{"experts_per_token": 4, "d_shared_expert": 0, "moe_layers": [0, 1, 2, 3, 4, 5, 6, 7], "normalize_top_k": true, "routed_scale": 2.5, "balance_bias": false, "router_logit_norm": 2.0, "init_std_router": 0.00922, "lr_router": 0.00173, "vocab_size": 16384, "norm": "layernorm", "lr": 0.00261, "grad_clip": 1.0, "steps": 6521, "dataset": "wikipedia_en"}
Below are experts of layer 3 (counted from 0) of a mixture-of-experts language model. Rows are named router (the router's row for the expert), down (a neuron's output weights, with its number) and show model dimensions 0-223. Each number is 128 + 32 x the weight over its row's rms, rounded and kept within 0 to 255. Numbers have three digits each.
After each expert's rows: "comes before" lists some tokens at least twice as common just after its tokens as in all text. This comes from a sample of Wikipedia text that the model never trained on. Tokens count by the router's weight.

# expert 111
router:135139140038128143150125149105052086135138100107065105111062105113132130128158123124138057133108183182184123111113198069116118154073126133178145126090172129082097168121133176058116084145129145164129134117144085165149114111088131145151183087123117135087135153087190148104099112098152096156137165137123113114142157148145206116127149232117122116115131119097068095107153164129132130148161090172128114162120159085146130099177162134100124124155155113092174101085099084076097082115129117107146112120236141194090100123174103136103133151103143136139143107128105093101087092135164146182166120191103120135166112180139146165111180130116176104121102137150189142117134131147169126176102
down0:143163120123122157150116150162143166102147098128086114121099061110099111094159112185089089159135144095118085163112131151178122078097118128090157140087138111077074136104156125123095123136139125093120169138114062177124107067176087089143103113119105168092157122142142141204130149125172117074138098121133133101138207051184114165097068166199181123109118137107134108183075161198177160139209181123097093214142152152097101133106137150162138107171150105106131132111159070120169094180178132114117104158119118133135166146150106131122167119122103104107123093156147107127113163114152190199126104095137136134092133112122164103066113146135133157144143138194123114064098186153143139066113
comes before: " of", ".", ",", " to", " and", " is"

# expert 58
router:118084119137090078159091088171120106138081130156128112106094098068223118105168148108071143128109098131103179137075127168086106159194159105122121135166161140113135132158121099084145080111109111154148109112104116063158146088104165128077166158187156046111183139152141138132084110129154145103104143182142123135187088113178166080087090142126110121145112164184100115095143151158170124149104129182101134072113068144133161111145121126095132152107152126159114144167176120121099140108094087172169212119164163088158164096164113110098135105153137179154174131154090079146153140157154136174061101135116101094127060205083174125134095173142090156149140133111139100150097119135158095159096
down0:099130136139110082111121128139131077180170106138210118153114159126115190118156160101203081152155131170146173157141112108171052113076133168075134134141108123144137139119163157174065098180147165134112158113177092193135133156135088112120105148083093094097181082112100127124147127155160151144101103120130143119069174111137120086097123093149128132136106171068152132166141164184063098095155129114147039100158084161106160093130124139118163063131162148126111141106103067100136124130132076123112112070143130216103129169089125148091099220123113137112137145200101135098130137108141138123148182115105182108134109131166115164125135147151090139074147069188184150097114159103123153149145
comes before: ",", "ing", "ed", "\"", " and", "s"

# expert 93
router:099103119143132115154152120133117110116114133165097152148179158096166149204106143089145141126118095114178220197159146146091131121138120134123126125149124141086110153114105057111169138123099080092117072061141162163083122114120134152190179127193131133188178156181108085132185157145159134131119153127096124139087129130190120096137108060114171137144089086100146147123143060153166149162173151086122138157118147179133128156099110087072115096127123124121153138050084143101105134113095178129137112103056128181093185122107049112118151130142110142190182157137116075136129121100142155105120165132164091126134090111075110158070222140134105154081161103143140076138135126176101131103099
down0:160105141128073106166127105091164192123065138167122106145132133080142127169132089137127161164105113144192104095153093106108144119120197155131113135113155089106151092155166140133154086153105156120077117122115094143113098163102155146134140083089159096083118122135176108116115077115121160166115134111123119101147113101128072115120142160145082170185141141091147170148176124149132162136135106111092093171103151183134104171173084157135095214095078124129140196122140111176067121149118174152189102119169096116154191145167157172170129090141164105107130063136172118141174128154189060090112065109111112137101153145172113061106070136091076109134164110116100124184086109182114175061085
comes before: " the", " a", "|", " example", " his", "ph"

# expert 16
router:086177126081154136142108112090117147140147116076151167124112129144124121107155102074108132108184096188045123077164114153148130133123066081144194089112143118116148117139145147177110122161148137108153118141121157178152100095129110151160193174105129052133118160120161161100102159142173119122119157199146151131075163113129118066093103123149112117028112131084171134154121155111161172150157117093132109171104144105104097104118057190123117123149163141142129124055121166116119115168172124120076123154186134181130108139125156138161139168092067144127150129153129189141058083059095129131141172092159121093098111193193138125120063132160135142060098167146142140092140155108115188153107
down3:104127133109173081168082146139172084139220100142154027111085207226091129183122094083124129122114138158124158149180098135128126165141103167101107174095115139108074114160159116123149090110121112148098131122130132143132101134114124141139162163130178090107154145103086159091154114120168104150111134090129115103109123126139137134169167070148138101110135145076114079077119108062110126162133139111066070077158091176087057133142124159111138179147100106104146130149108078174102168068133122175086134114108137118102130146169165149099147153164095120116133103135130131140149069094127087120168167189117151090098153121161115126121107098118151131129129194189197142141183223144147147158147
comes before: " to", " in", " by", " as", " on", " from"

# expert 76
router:069121143066177098145126181147165143093138139167077138154111107135139096169136133192073085133103137172117149121112147146064132169114118132122064120158072153107124133097157129165170122097174076122113086062132132117173182168071185154110109122141118090152117166055126170219135120144114192080118109063174119117119156125129135120122107176126082094154150091189132142161136158111143157172128144028125114121132167128158118111119131070104130073101110110141157056104174143066165150123149124153201151168145184105086147126189121157061174089124161151175140129134088112162103138121122141132146123157108094137169135104178128153138134139111147149122074124111171121131124132072107142143119
down0:118093115146117220169113108129117127113106123140164134119183133089147087105164106129056116126122142136126149106123176118164138120113161147142125075107154163152137178110126104137129132080134113131140116117124144177109126137188058124148122105076087199082049182149206128067089174112146143071098062142084140098143147193152196147133094176174127112136122048140139109104103128127138117150150100101136139139104163166144137142057114091187155129087110154188164199123156159114177153101114115085105070139139111153133128095140112142154124094086093093106158138134091126079126131130159170080179183155074145160125133135124130164164126121169078137155130065087123109078104184122151082153097
comes before: "==", " of", " ==", " and", " to", "ies"

# expert 42
router:090145141103176121106162124168171111066178092139147163138164100117102171093117125122088156062119132146134187135146184177177177098130136114157154073131149117137119177120171143101136181151133082087133184132129106157140116139130093121166107163104132145135112155116102066110201119098146086084150095121108149163134133083115162151159170134119097109128145122182157117143102038086141067144143173138147133125115182164126112180119121137076114117089081170118094126188144130133135126138113135067077142144070144209109127157062147076149097064114082116093102102151115169156141135140087140123158127126132126118151164220081110056110088172177143114098154164137093101091151132172138157151068
down0:173138085125086130102116158108116136117114157100160086113141123103059126140165156129087139169152160201110136147105123150147188082143102091187093147137102146126151140181167118057071130160082152138088145147047079124094125125140141099131142060139196107076150126114183066099111100135131092065157140135157176134103180120115097100103129129184170114120074159092115164206185136186151112137153141131140159101068147189107111129172166081137065119116127103162167161142132109139141135138119113156059112103147152121088130103157078201120120127165103165135131129150112170156102157137136094105134159128119131121123133144146149123129140077099161178165140085095148200062058158103140138085093
comes before: " the", " a", " his", " two", " an", " her"

# expert 87
router:082144082141131188128138093152126085131086172165178144175166148155146135053095179107083098075101123156152130090167132137179181082125134053121109122142105083151142072166156133115099081095080103129189074142134112153131112163131060164123098141128136132111087070126102096142169149143154130165097096146132108119104129093176138151130081121132094146111064115150134150075130128137171145111088141153173110153120137104153164142129123166143114112136163100132125191145112071108066110157142131114105096171209108193155121147093144101146168089178116120093130142112069183134135132150121067141055162128115126095132147179173159180090139101125202109099105071075129200121147128111159147094095
down1:146152081195150114117158127129083160117107096127160183144060070070083139109037135198058120162099138151124055113118119120118107162072172176167134150078151063106113172159126148107113179110144126120168172145099132101091130137174096201156097118098132156196141136134126151106128119122140154127110163130149111105067141121148176140031085125148103121107149163116131126126138121137120110172135111099138152098089170122124180123156174080150143169132109133105171156128169102145135082124187143173128091178084138190120123091191142144159146139107109158119106114103101132115132122142108178073104076108178116126128155138159121133153085091090052088092175110144135175108121095196138105123125
comes before: ")", " |", "–", ",", ".", "),"

# expert 109
router:145159054152065174124182116191132105103056123127115092120167149105159174100142185098078126092108124121063168133052106145141126164127133087119078148122167160127149128180089085092117115127148100152078137120173156131133112080138178154073154125089046131106206188149140149154099117184133090117110159136139136082139129106174136103122133161135152143121131091154105133118137183156202073175164098118126164111121111153137132179138137099137166080124118176154100149143124153151125109134065087114186170070134060157085072094165156111143189113097096092186137168078101097099164140126088186131129151117066117144143126141165125129167138127131112142098090141116164110153104139132108156126161
down1:109118110163108125089147133120125109066117142073126065128213161135117095123037109095139145043094106194124063063131127176068114117105167167125110191096092156101152136139112171091169159172176142146127115155103118136182096081112100161119145149107143153084086088145124183142115152170117119129100103111072111143161094121124137077167115118108084152134077076121094124155134159068166132188101125110130081126106106113141100149122153151135177166154142114144133099166119143160099069101144122150153127133135156128178066125087117163128093150131131143117183149121105127182196170146092201079144154085135137143212134091142099150123084063131111170153142144109096127107090148150141152177130
comes before: " of", ",", ".", " and", " in", "=="

# expert 125
router:112218102138115141113144144091152149111111119131150102173126098114132146132075165128138186136151102172104140081103216127167142101186132125175086088119111166142067170163157117125051141134079081062148141116184134189090148160095081132137141171135147130171088077122146067107171129100178100161144081182094166070130138150125187110136119119108094142156092159154056134210114112119113115146121133156108170103145178134056106110161099125146112103147150150066137075114181112140138115142104166104111111133088133201109090076103151147097163172173073105083164116124130146142094109158119170161081064164146130132168156130108114078128137139178123105131149122103111112132124148139110113101086
down0:162084127166140125133100151174140123143092150113113119093169165125156137121097127221172161139064106111131122146143131138150176131128133114176052139099098113140160114182146174160101176119150079143142133120162121080151169182113107067080153162062134096083115163089125115129129067152155115189106184154146125122089074181163113105118165151072069157158059158158122145118182088122078108150141095124122151139122184096163130120068114146126167106087153150092138100130129119117130119136064135142092095096114116081092207147156083139113148156096144130120121095155121173092197110119131105118082119123174124105099155125093134170117189132140115090124153126068066110158176097122075123085199
comes before: " the", " New", " Representatives", " London", " a", " South"

# expert 112
router:152118162133087089150153121182105187113107106181142132113121162135154137145119136150153123169125106116136167123144159135173187155120095190108206131171084144168139219076125115135148130112154106142108092127077148060087112152145127108162193110140049060126151162173137158119117111121117109134167123117193142098133099089134073117094132119128163155085147124174112098182110156134149175179147076134144089150128036165148123165133129091092085125112150104141084114145154108122128192143094165104141174141082117088119105078107098137131157050078126089131129165078109083158113116126076049127128125162148140089137119117126099175130157073152111140148151187134177096085120158125154184109175
down0:129106099111069161145164089136194097119176107112099127125135147123101138128101130147096162099130144046106165126116129132060074106056122090148126162132177101128137142141108091153140126155176128160087156125122104121169117154089114109123089065166186106149104133093167172124140108139142132125097165140089074139105128119095103117146177114117114110133140110112153121216072151095081137138140114095151145142131078078183110142165138160040130225172115071157138144175176126129119166157129125121126143128104115132217144141127121157098103097096148115145150201137174226139098120059146194113194127085124087130166139120162065114163104116118132097100108096126145139161152123179139118072137
comes before: " ", "\n", " Candidate", " —", " Republican", " Conservative"

# expert 75
router:121176080140151122097098159102102151103128114098107097163094090105101121041106156083115106121122134113129159092122117109148136085122122101130140144117140124183085147159120137085095130135112147149107154178154109157099117075124078153135107133103134107164060078103145144128101139113107109118065193155102130141118207068102123055169125179110129159050106130135120141155075087087141100140152147134150105141156194081090136113132101238136098124139118117114106118128141130116155176105121135110115130104217132199111134132093165100088133127150121080069156121113165226072141124104125119125094096110153157114102140145105120102102103125145185127126139128158147255145178115155148140120093
down1:129090127130107180104110182125090060114160115135144111097107153110136166087150149075114093133102134092146136129108168106146131155106221147137097186116141119164152121102167138168102115088106154157200130137156131172129122065138102107131199117129110109160129117156105119060092070091125162144142075120099154124125120108190140162171131101127121097145218154093163126048164120120119127086127140183128166125128061162119218113132131124085130139167099123108118137131168146183176119094150166176152137110114107131093127122081131051198171186129075131065107148179135069179123131068101089089115146131129117152153152114117078124134120148127139061149101102128064105141133103142080130122172
comes before: ":", "-", "′", "N", ".", " birth"

# expert 90
router:160132073120137124130111120106097091156150151087128155161093166096112085054101126122124129107139084142102146101139157018069168093122125125087099152071134086152099074138113131112066161140094078132104162199084146153152100060167060125104112182106164105140155088128161107113076131171136107124136115154086151141176141118079125143146142101137092134111133119144150149119082120101189109121128126137138132092152209126152158137114108123110101078114143116111163100151148118111146160173160141160113118152136141233142126164127143153123119132164094086085135110138168176124149155178171125133159122136121138070150123149076222106096155182130197073081112120175201152135102090141106169161102
down1:120135124098111049132137156118145143103158142198102166083181121161103142089101061130125118135119141065167096163122093096096117131157122142116041137103139143136157110148076108082159176104113132176138123126133168144150095066164148180134154149153080122152077132088145090158119131165020165120137157135087109152173040174062120133111133164024094099161087133141103129104112147131127149102252090152133133105175116118096181098161073109108124134159178162112150120128173095131124159105145082108114110103155121105126128103096154136145132122159129161141148123108134153139168120141096116162128106207117149089124107134105116148174117173132126172167125153104090127166200154117122118152117
comes before: "\n", " 0", " ", " 1", " 2", " 3"

# expert 117
router:106115152143119124121158050095080170134123154166121131127135118170156127122168176161155087148149133119154174099145147135120115142118128114111174124182113097145148139067178134121162090071163095160098108094173136165153090109167158124116121134165117140168143078141116154142094134104114135172129110099167161147081112052123169098032125066167137153088085144115146101147135110093176136160092136129157069098103137035130111102061176093123082104137158116143121099122148113075070117159105124166170095104115104119157151121161155101184118164150098146196163144142111146130126107151068174110123067175078084150122129064187071170111151094145186100110127116100096195126117147082133098071104
down0:123125138089120141171140138173112122106125081108090113152111175120160120099139127142148142061145189164144098206131139055103179106162104123079164118135103154105123119104124085122165093189112140134206152086127116157119114110083130085130087193159093107112092158092093224134100094089181130086129152158074152145180150093110153160146141161119112094138151157163118134130094150111063180134137130216143121131123132146111108130078177096131161120061154122116072125106109141104115169126133088088181145061100152129089144123211155205103088130157147124115138120062133147115167082128123175116151130152128106050130047104113173165124137151103173126103120124106161152093144105104122138115105
comes before: " |", " (", "\n", "N", "W", "E"

# expert 105
router:133156154155119135148146196129112098153134095091174031120116130122114097190086154199111095120123149160116099158103167120126173151151108083164095130090090183123199080093130231123162114141103120106131110158153162136121120096119140141063171133133192180136088200115141088137118144151135189125169068108141133144120079119150161067113134182143187089145109085122118108108127172138127135089158151108147164111135149173143079051110119089149140137122086154095103097150145133160162133103156172198113084097142114078079128148117109162108129128105125205143131161124108080124137093138135129120172050162117109147126192134100137095181145152114128094112092161194149096136127172092132140152129
down0:077174050114113130134130197141106090067153158208081128134108110131135112088091122122116116123127152080145117208189088100113192097088115149177112100139122168152186101133133062155090118123149124095053158099070118144080115158122133160093165113112107093147122094118138138161115151131143078125128082106045133111187104149118159145160132113119090143147076144176122110159076135091104153167142151105124113154133134067156098149124072112137126133162131126098101127142184191115208099168168074145073130095113173094128170224097132139153107149174141129145141085147148113100107152146147106122130131118062145102096144129142150105145143165107136135095180092156094130143128142208161162121155
comes before: " of", " and", "'s", " for", " John", "ate"

# expert 40
router:119101173169055083143123084122145113143112171132142138112134052162103173149161099160110134163090131125105064136085086173078106118064149178113100107158109151117166138165105131113166060145142170138197138082174083086114119129159080137086148149136099163156150135170100090121123110135115109129082098103114136159126103135103104249097124129134096129175181148149143119129131099135108107161143139130147106134150081155115084143112172102222133108101130074128105135118124152061116208171114155206114117167169123107127148141162068211161113120185147128122127089115111132154164158118131200123150133097133092127167174095148122097144109207151116114147100108131124089145106120143095088141093
down0:140081099141184151120162076158131119105126145141142134094109157112157123118141147107104070113086176176138112134141144151075137121142131088087123139097160138122134172112097114053132111103122101146119158110101121132116172111129145111114112119134072076122151102144153171131154137146146123136114144151140120123130000132115118139158147161000105134093085095123113179122131161000165139150012139104089132133157164111179156129117143136134144162119121089134119146097110157116103135122150126180109149108148146116163107093130142157107143143099185148119105147147075119099083096128119136112139179097117117147102122141162133114141081143165128147123137141098182165170245105119159135145128
comes before: " |", "el", " 0", "y", "us", "d"

# expert 31
router:080134148118166118137051151152144141150163131147133188203084171129168152160195095149122169168142080151188073173088065135174157092101142160126142129156142095144142094111149130156134071130077128123113186077103115096082103135146112132075116092124135117142100125137127111102131065087065112103119129108115135104124095160117086104119144120128122162147129106158122175235189081117115109109089102118099095143135086116154157132131161114106148096155097091078124144078140130109157128094099156119166154145114111044173165178129144199151102109055102072159112136116119164132149181140130116184179112132095145172096132133125165135183139109164085142150116096150128117133121153059126115082208
down0:071164182125084134164141159144142135127177072110134101146114145124108179172081151148111187084094069160126159137118084103141153134147157111052110142125153115069110144168047155144113162190173177094074084114174159118097127125118105120123114127145099153149150174120125192116154086149129133110112114119202159097135074096131115159141165073087109093124149145094109114117068132134139115121111083107157104165126134153067118126136124171121167202148130108096098098091151121122044124131153137150098113141145104122098141108161196122138174156157172188153129143174089157175174089120112086087120163109115101186130073114093108152141130202067147049133132125074141131126163150127147068138122
comes before: " |", "%", " 0", "|", "km", "1"

# expert 114
router:139158103064168106145150111184169148085121110107210143167125179101156092087049151144090171120110111154142163147094171145227141091147156086160154126072159155112128129136147131119071172130131115132157195169176123155129137142109114145078111128132114099127109147041111145132139145157139081140137115164097079137150128114157131155166151116121138128086096153111107119157084077131147086131119127145086190123130180111144111118110107183072148129101107103152121133106136138149136137116116140041093168126117180202143095140159142074103171106105100116128117079199104129115113176103108158174045171112124100126109099196106154124074141090185124076106131120100111142093140141172142171159060
down0:172129144105138146104104204177127156133122078093159149136147162148095110118154063118145105123139117181175149119131147118122137133090112112121125137106078131134111050164083143131185128107133129110112124111163139185163127072159140132047140117136141047104124134141072158136157140157068083058153066082136175126147122136112208128191100123117140135133127163165133097119085157160163104117139110097108090177138166125154095077136125140129131104170162159107115148129184083061125125141144141128151102148166089136124095151131143161092103148221135147108088129128128144185093161079125118045094070166088104114091129087122183139114159121180215102133142137156136179072127142086127089185129
comes before: " the", " a", " his", " their", " its", " her"

# expert 67
router:119152128077137152108086205092131098043152070158167204127187117111110131090205116150117126130158107156072103054140162123149112129133108068183148157096087106112127156112167085115108041152156135096162040101141063216144110146124144085168089123138151156152104134079158168129146179140123162141096119158104142110151133150159170158107165149128077186091136103133147084133146134112111129124138126168118074118106135122133153153117141127152153094083065117137160174106160077134143091082156125143116175103101121186147078116090107150143131116180095116159175162090121166110086131175140180082156088128155130136160067123108121090097166131145156108169116089132094117173140125124135120146109
down0:079053123142134120120081106197178162113173147099128170102170130150138093153134165087194114078116143075155191095149157138097084104055102117141124112207121153149065136127095117147111139113116148076184123138106181040116124133132112089143100149098124144088135109084156138176105128136100160083136103102147116086087151110151105122195167119166168085117111144058182159124163183154161157070177165104175105110194088136112124067132154122091104118133130113117127115127097112145124147092075186122136112116138133097104167173145111097099119178141151180121123131182170143164143155110124146182102114146115137121053117095114171110114181113154134094155101104151117185082088116110145164146160
comes before: "\n", " of", " was", " =", " is", "–"

# expert 60
router:120189105119111141158117132108098098074135082121129157145116094149094119086137158141121157130173108095086147086098099138177123064097127143107153129076151090157108107118175128168107100116154150133135180149153143130158130069140097117155104097141158148146110134091143117162121150149148149090071160148119131137088155086087176106143069157140137129041062128113120140138053117104150125141126162102132179149134170118147096106142092160108123106141149113143133121144187078141122109115128136149142111060116170254151127133068148086063098132119070067061134123076176187132128084094141161122137116120189143119111153205118115147129119121173154084128161195073117078146143145126080202112182
down4:170132183098096093105078179114165132156102182101186066127125165131044109133164132129163107149123141054063102144162163065142097130058105172117143089141149127195163105179082137133101100121140149133174142075147139146150170143163113183176120094095136133162060127201118080130182147087166119104119088136112065143121125134081136105135133156156109110200125144181128120145130089149112152151112146191106134120138124100121108106077151147148128129146124170202144064151108110165115157169126147183146116062161155121086184142157138146089103061136110166105105132133149130075063102122137081087119088151158114161087145113113132090122119153128151113112105169142134109137083160110110154071128
comes before: "\n", " The", " He", " In", " It", " She"

# expert 22
router:112146175130090092073107098072101165091072130109094109104070108130128123171117182129130124105153101144166186167150116104091158111106165086092149086140077084169115118148155112149103100158082152138084159184154186091089169032176071164132096092097093102171105099164121155125130141117134143172116130122132147140163200071141125177109157139117182106070140137135083105131139091138139143075155136130111173168122099151111173121159128138128175106107163163150174140121171117146070108096092160115165154149116112198175159148156182090121101155076086088073093074176134168126138136096114160121126162152198105114116147139137162183067134135135135122097087153145180112126168158111121111163154
down1:157139099177090098169085098108074123131148096141194127167116160084084113140096093134126117144125094134065083087168145174113138142155132091188124171105055114107147128135195151135062131162121133098136120177092170136114129142134137094162135134127131119123133085164111127206097096126123127131138161123163095082196220154142144144158091124098124154189173133123099144159101145063107117114073140097095113089148168079069095081110126121128135127174157145152068201134129149215169111121111107132152124106167158157081135124153112142099114146131169146128100084071139122180173136191135152084034160091110185124103109136111099144112154104128154058144126119147128143120163099163078110109131
comes before: "|", "-", "==", "===", "The", "In"

# expert 127
router:196173114081111143136129143071130133093122084132098099146146153133130095121161129098075120072153112143094138116143127141120145143113100127147125132103114133148143086094130113104097126143126102151109153161154086179143097112085105160115128096130136093129133126083131118154102148080131134138066116123069137148124181155119176086159142165101106126090114189133102183112114146105171081091124134141101071107131151104082123097161096137134146104148074152135160096146160126155165094046106157181099168097255164214141094095059124095099142174099164173121174165108140149077102094126096109115182115121152118102197170179119140195124143124099147083104177095136150157180107180160147129160093
down0:098157159089125116158125130081186129071155148158128116137137119132166054083145052119168135060118143042087070105134078122085156101142109115112152106179085146144145154104108066193187142110150092178098114121167126151144137112134058067137100133104119135128097117104134137154101080192156084106145137148112161110160163185101122117090158070127171178148121047168130147088106130147129163153137141109067148186133171103169123227110134141164131121078134104136079136102073165198120106170081100123081152124129133117172124153129100118127103130114149105126137120136106208163153114152169117144117107119105117139126152162120153123103150147148135178167156072096133112159166122159070140160143
comes before: ",", ".", " in", " and", " was", " of"

# expert 19
router:154073119145126105082147125104127127116142069090161113115110129175055133092159126112111107131205155148117080122103117176110162103113071140129186117064138126103122146196118207145091129143128156177132163160073123115099122114181090166171126081067136136130090167149182180137119147121138116091135107183106129199139144097130093124139114135105172104031132179133136120105084145115088116141119156107124161195126148161075139112136130139104168151123095131147138151180244105132076122104131149157112100157118149228149124121146090126131143169086090108101074106167159160103081114096105157130171134159155153188125154231117129148074136126108125119107135135125122134120124157106126145107147
down3:120112122149189155162205133108064118126123137203106173084138144119089149145109188136089082168105095130128140111147165125110089169150155106137136143131094086095130161109113136125161156129137168167220121077131120158083136106157129119120131123107058133154141062072107116124137137142181123112105108122115185100126032153167107138116107139075148070123177135135100107113119141063149158132133091116164118124083132174124146160113111093113132158084136077081102104166150133166099070185106121122129059099082157098118106144157236075168155163115076143112107119087137111109144145148118099101151124122113153168114128177188123128112174138077109097071138109104135065161197127114174148154144
comes before: "\n", "==", " The", "In", "The", " In"

# expert 121
router:141121163110126106133202153166132178113082210207127125045149140118135144128118127145138154040082153142105119168111151137079128136073195128157096147194122106124116128110170177079167065151105112180120101110108166089062147120120128139095098168099197098120144183182123123124109167155143099159103141159102114119124116091190049161108157151141150147106063097134147142142135125146110111114091141107148121156106132179102082149124157094153093133098115129131131155170157139173179094159112094114158136177103149069123136174096194083148092094132112098134134169172148112129105142144131117112171120128117141165151076077146136072170173064152099162143101085100155109092126124127103152061105
down0:080123115131161096057103148152131116147215080120176182135160123109108186127153127094128110170095082062085120073235140128108066136069116152081110145110136115122056111076181076092092116175106171128167131108064167094121149079132171112123100169149109161167174121198097135102118116190180124135123096097094117083072130136133139111085109167090166134128096127134153126115099140062158111106076134108124157135137136160131133169109144167136113155173147101159118108114178131138128078159182122132134106135128102124125111148136158137157155137092045236098126120147123133145120166132084153148154116121144154135130124127088157095057189128109138147124135131174157105138172122137111103154128
comes before: ",", "s", " was", " (", "'s", ")"

# expert 71
router:087101079138154143116150106165129118122085149105121089141115181090149110073197137056136152153088133152102154123132077108130178140170187033127136128081126124093124073153132113065151108132126090138207105136134156123117125129129162117090148170107131074178180160180174102128131112174102108123160167155093112098142143135104127070117153135107130158154128139126155159137157095136176121137178165141122141099106146111176093142131135134066128149139118183213172109080101148185116097107117113104164153157185105131163129151112209081157157151085092152124132093165113108133113137125107143120088126063107135088053151167124155100152117175155108146097147153121060084107133097153127154180031
down0:151145133146144139122214158143067120139149071123127079142135108116093156149132125173110071093100114150071131155107150081146089179170092132141145115124202159109118147115128140095153147156086173116155115116075147150112123129175038127128100137109101125162210120069164156122164113166153121129166100114074148125113109137090110202145137138133158131092139140164045119078110169104173122203126171076109153163146155132142148144179114132182074122142121169126152098109124097160148133071092146126138076168067158141114103117095149072128121148111085125146162116109096075131087155098122108103158189169056120157099134176117160119083159170138046131109089127168097105131177163120141094136087
comes before: " by", ",", " in", " to", " and", " with"

# expert 5
router:146146151081185129128093207083115152097130134165126142165101099127122117086187118152138138156072139147135096103163159083148149185134120159090097163131158121147110196160047154149101121117152133096092116143122094183096109115159096092155168098178161154116086078112096138070155138185145162127108106100142097109061153089127165143130115115150155143164123147144135123124108089103139117125120125111170142094135151114098146143174146114178102121153149117107157055123131136119184158114082193043092189133126080144103180199058151094115132117101092109134122164043098149072103135136103144104142096041117137140136092105139075095143088189102167131053150109113153137169147097128126095122163
down1:177125113104122132187116147125065088044143125128206142097180097121122099129131120116149092105107177102096111141183141143143187109117143109193115117151087141135117071134113153149132118151087103127135158090148110094091157147011136154150142156142106075138118194154104048181173107143088144071151142091126134146171141167153115145108123142147166133153135128148111107066133112136138137106142094149153068065112132134152153198099096099167142162144166136165125102119158138153135118093169151156138138144155083092057143105173131108118113145111097095169111160139184105091114090114149154121135203133169099105119101157141087119148195102168114125204089135105049103155133139084164133064141
comes before: "-", "=", "\n", "|", "The", "American"

# expert 97
router:143133094098171123157093142100105115076114073061137160086099139110176120087167139147135090124116122203104153153150184037100164116089071097119119143113129054150109141149129130089173121102142171071092162158153176162116125177225080106119113135111130131085160128115151135129089102150128133120177128101127105116158110085176130119140148122150127159121167173176108106172142151117168091133081114118173121110143146115090146089114134142121107080107167165170087105140169136100091189151182152134086138056122087185119103135150136141162132118109056136133149098142057169173162076139132130158156151117115112138102161145180175202086165094130104089105132095075151112150106109129158171190099
down1:135145143120163131195121156107123185128070135140133119062116081097090109120081078106146124165097160109080141128155095162121116123069112130174089145140144157135120120082090202134100130107121122080164132162146148111147128124063172130099173107191148133113167144185129189147205157120114094140117167160135056128073171158078106157097121110138137153162149234166118094109155171152113152091150110121199139078109173158187073065118109133124064161102130088122157114099105131177108149069116114163099193118126147100118134099118079175166117099149164115114145112176149102145153143105088177161117188076100118118113108113172153079131119145166143125109095144148129146170085156139122100147102
comes before: " |", "\n", ";", " ", "|", " Goals"

# expert 54
router:109180021158151037144120127109155156149067161174158134107136117094113101068140138131108158130135074145188097154126120160175100138147128112188186097111190143134130168158151114125073202095142128154174084158097145140132104138094102108106144125156118087108177138114181144155165122136146052166156137178122057159092150142082076143090144089120130126125110133126108129209152111144112132159130127154142190100116155158120140156122124147134128148116124135157151153102131110107108163086123114062107165045078111100130109134121133120106142117162136128110151106157104102086084130155109065148061115112176123107140128192098167122131119174202158182092119121102146092102124112212110146099078
down2:140122105098122070094189159083122105137118107154084111116154147086146151143227130146118167136133133166176095097144136184146125151130134144113107164115171166133083107149066109116151103196121139161128163064161087181154079114082106153177105152086169137115132164102117170145101154073168131133114145148076173109169187142110141107121087042151117093134154126164098160113101165123120140131032133119096130142118127115140200154107104176204155127172091146087138099116164110155140139096144112140127134035123117113077114151135120112121102095127133095126136139163193101124086146099089085140170120168073188151088165108089147158157106157085098125177165079146106123123086109084117142154080
comes before: " the", " a", " his", " its", " their", " this"

# expert 29
router:107103069154125154170130067141153112086135145118105128187128118136087147112130142108115099125161178138123091113161098104149177119185105150120128092073106086137107123129128156086066126109135156145185092196189147140114158145114140164171114168148171140135078094086155116183087145179119176078130135104174092160128153119171143093139091097123092141112132128123135145084116105093185119126143093145086071098155126058137144094121109149098159141085124119079179140124150066177086124127107095115106145168252092226105167105113059134064153111182182101111110099106138179139150136113138038152127124137138155127110095192101157117113142126094160140110143116161107118130152132116173153115109
down3:108142133130178142110140138144121095103106113119112110132112137129108091119168134094150122129158144141136099142083120083097110085100081169115156140167101082083134165158115143121182117127181160165064128117129089060206142138120146114126180081094137088114139130145099123098078151095168116088072160073135102107124218152085159088142125131186117127083152154149107181105110117208147166181169158047138145153195132105149107093122152109135135109099093148095085096106121109094139133144159194131149138184191107189139164197158129130140163103130171093151149103116149145153112069125109112165156120148085140169072136157083106112117136173091123149128184137165138204153080088164135082141063
comes before: "th", "–", "s", " season", ",", " World"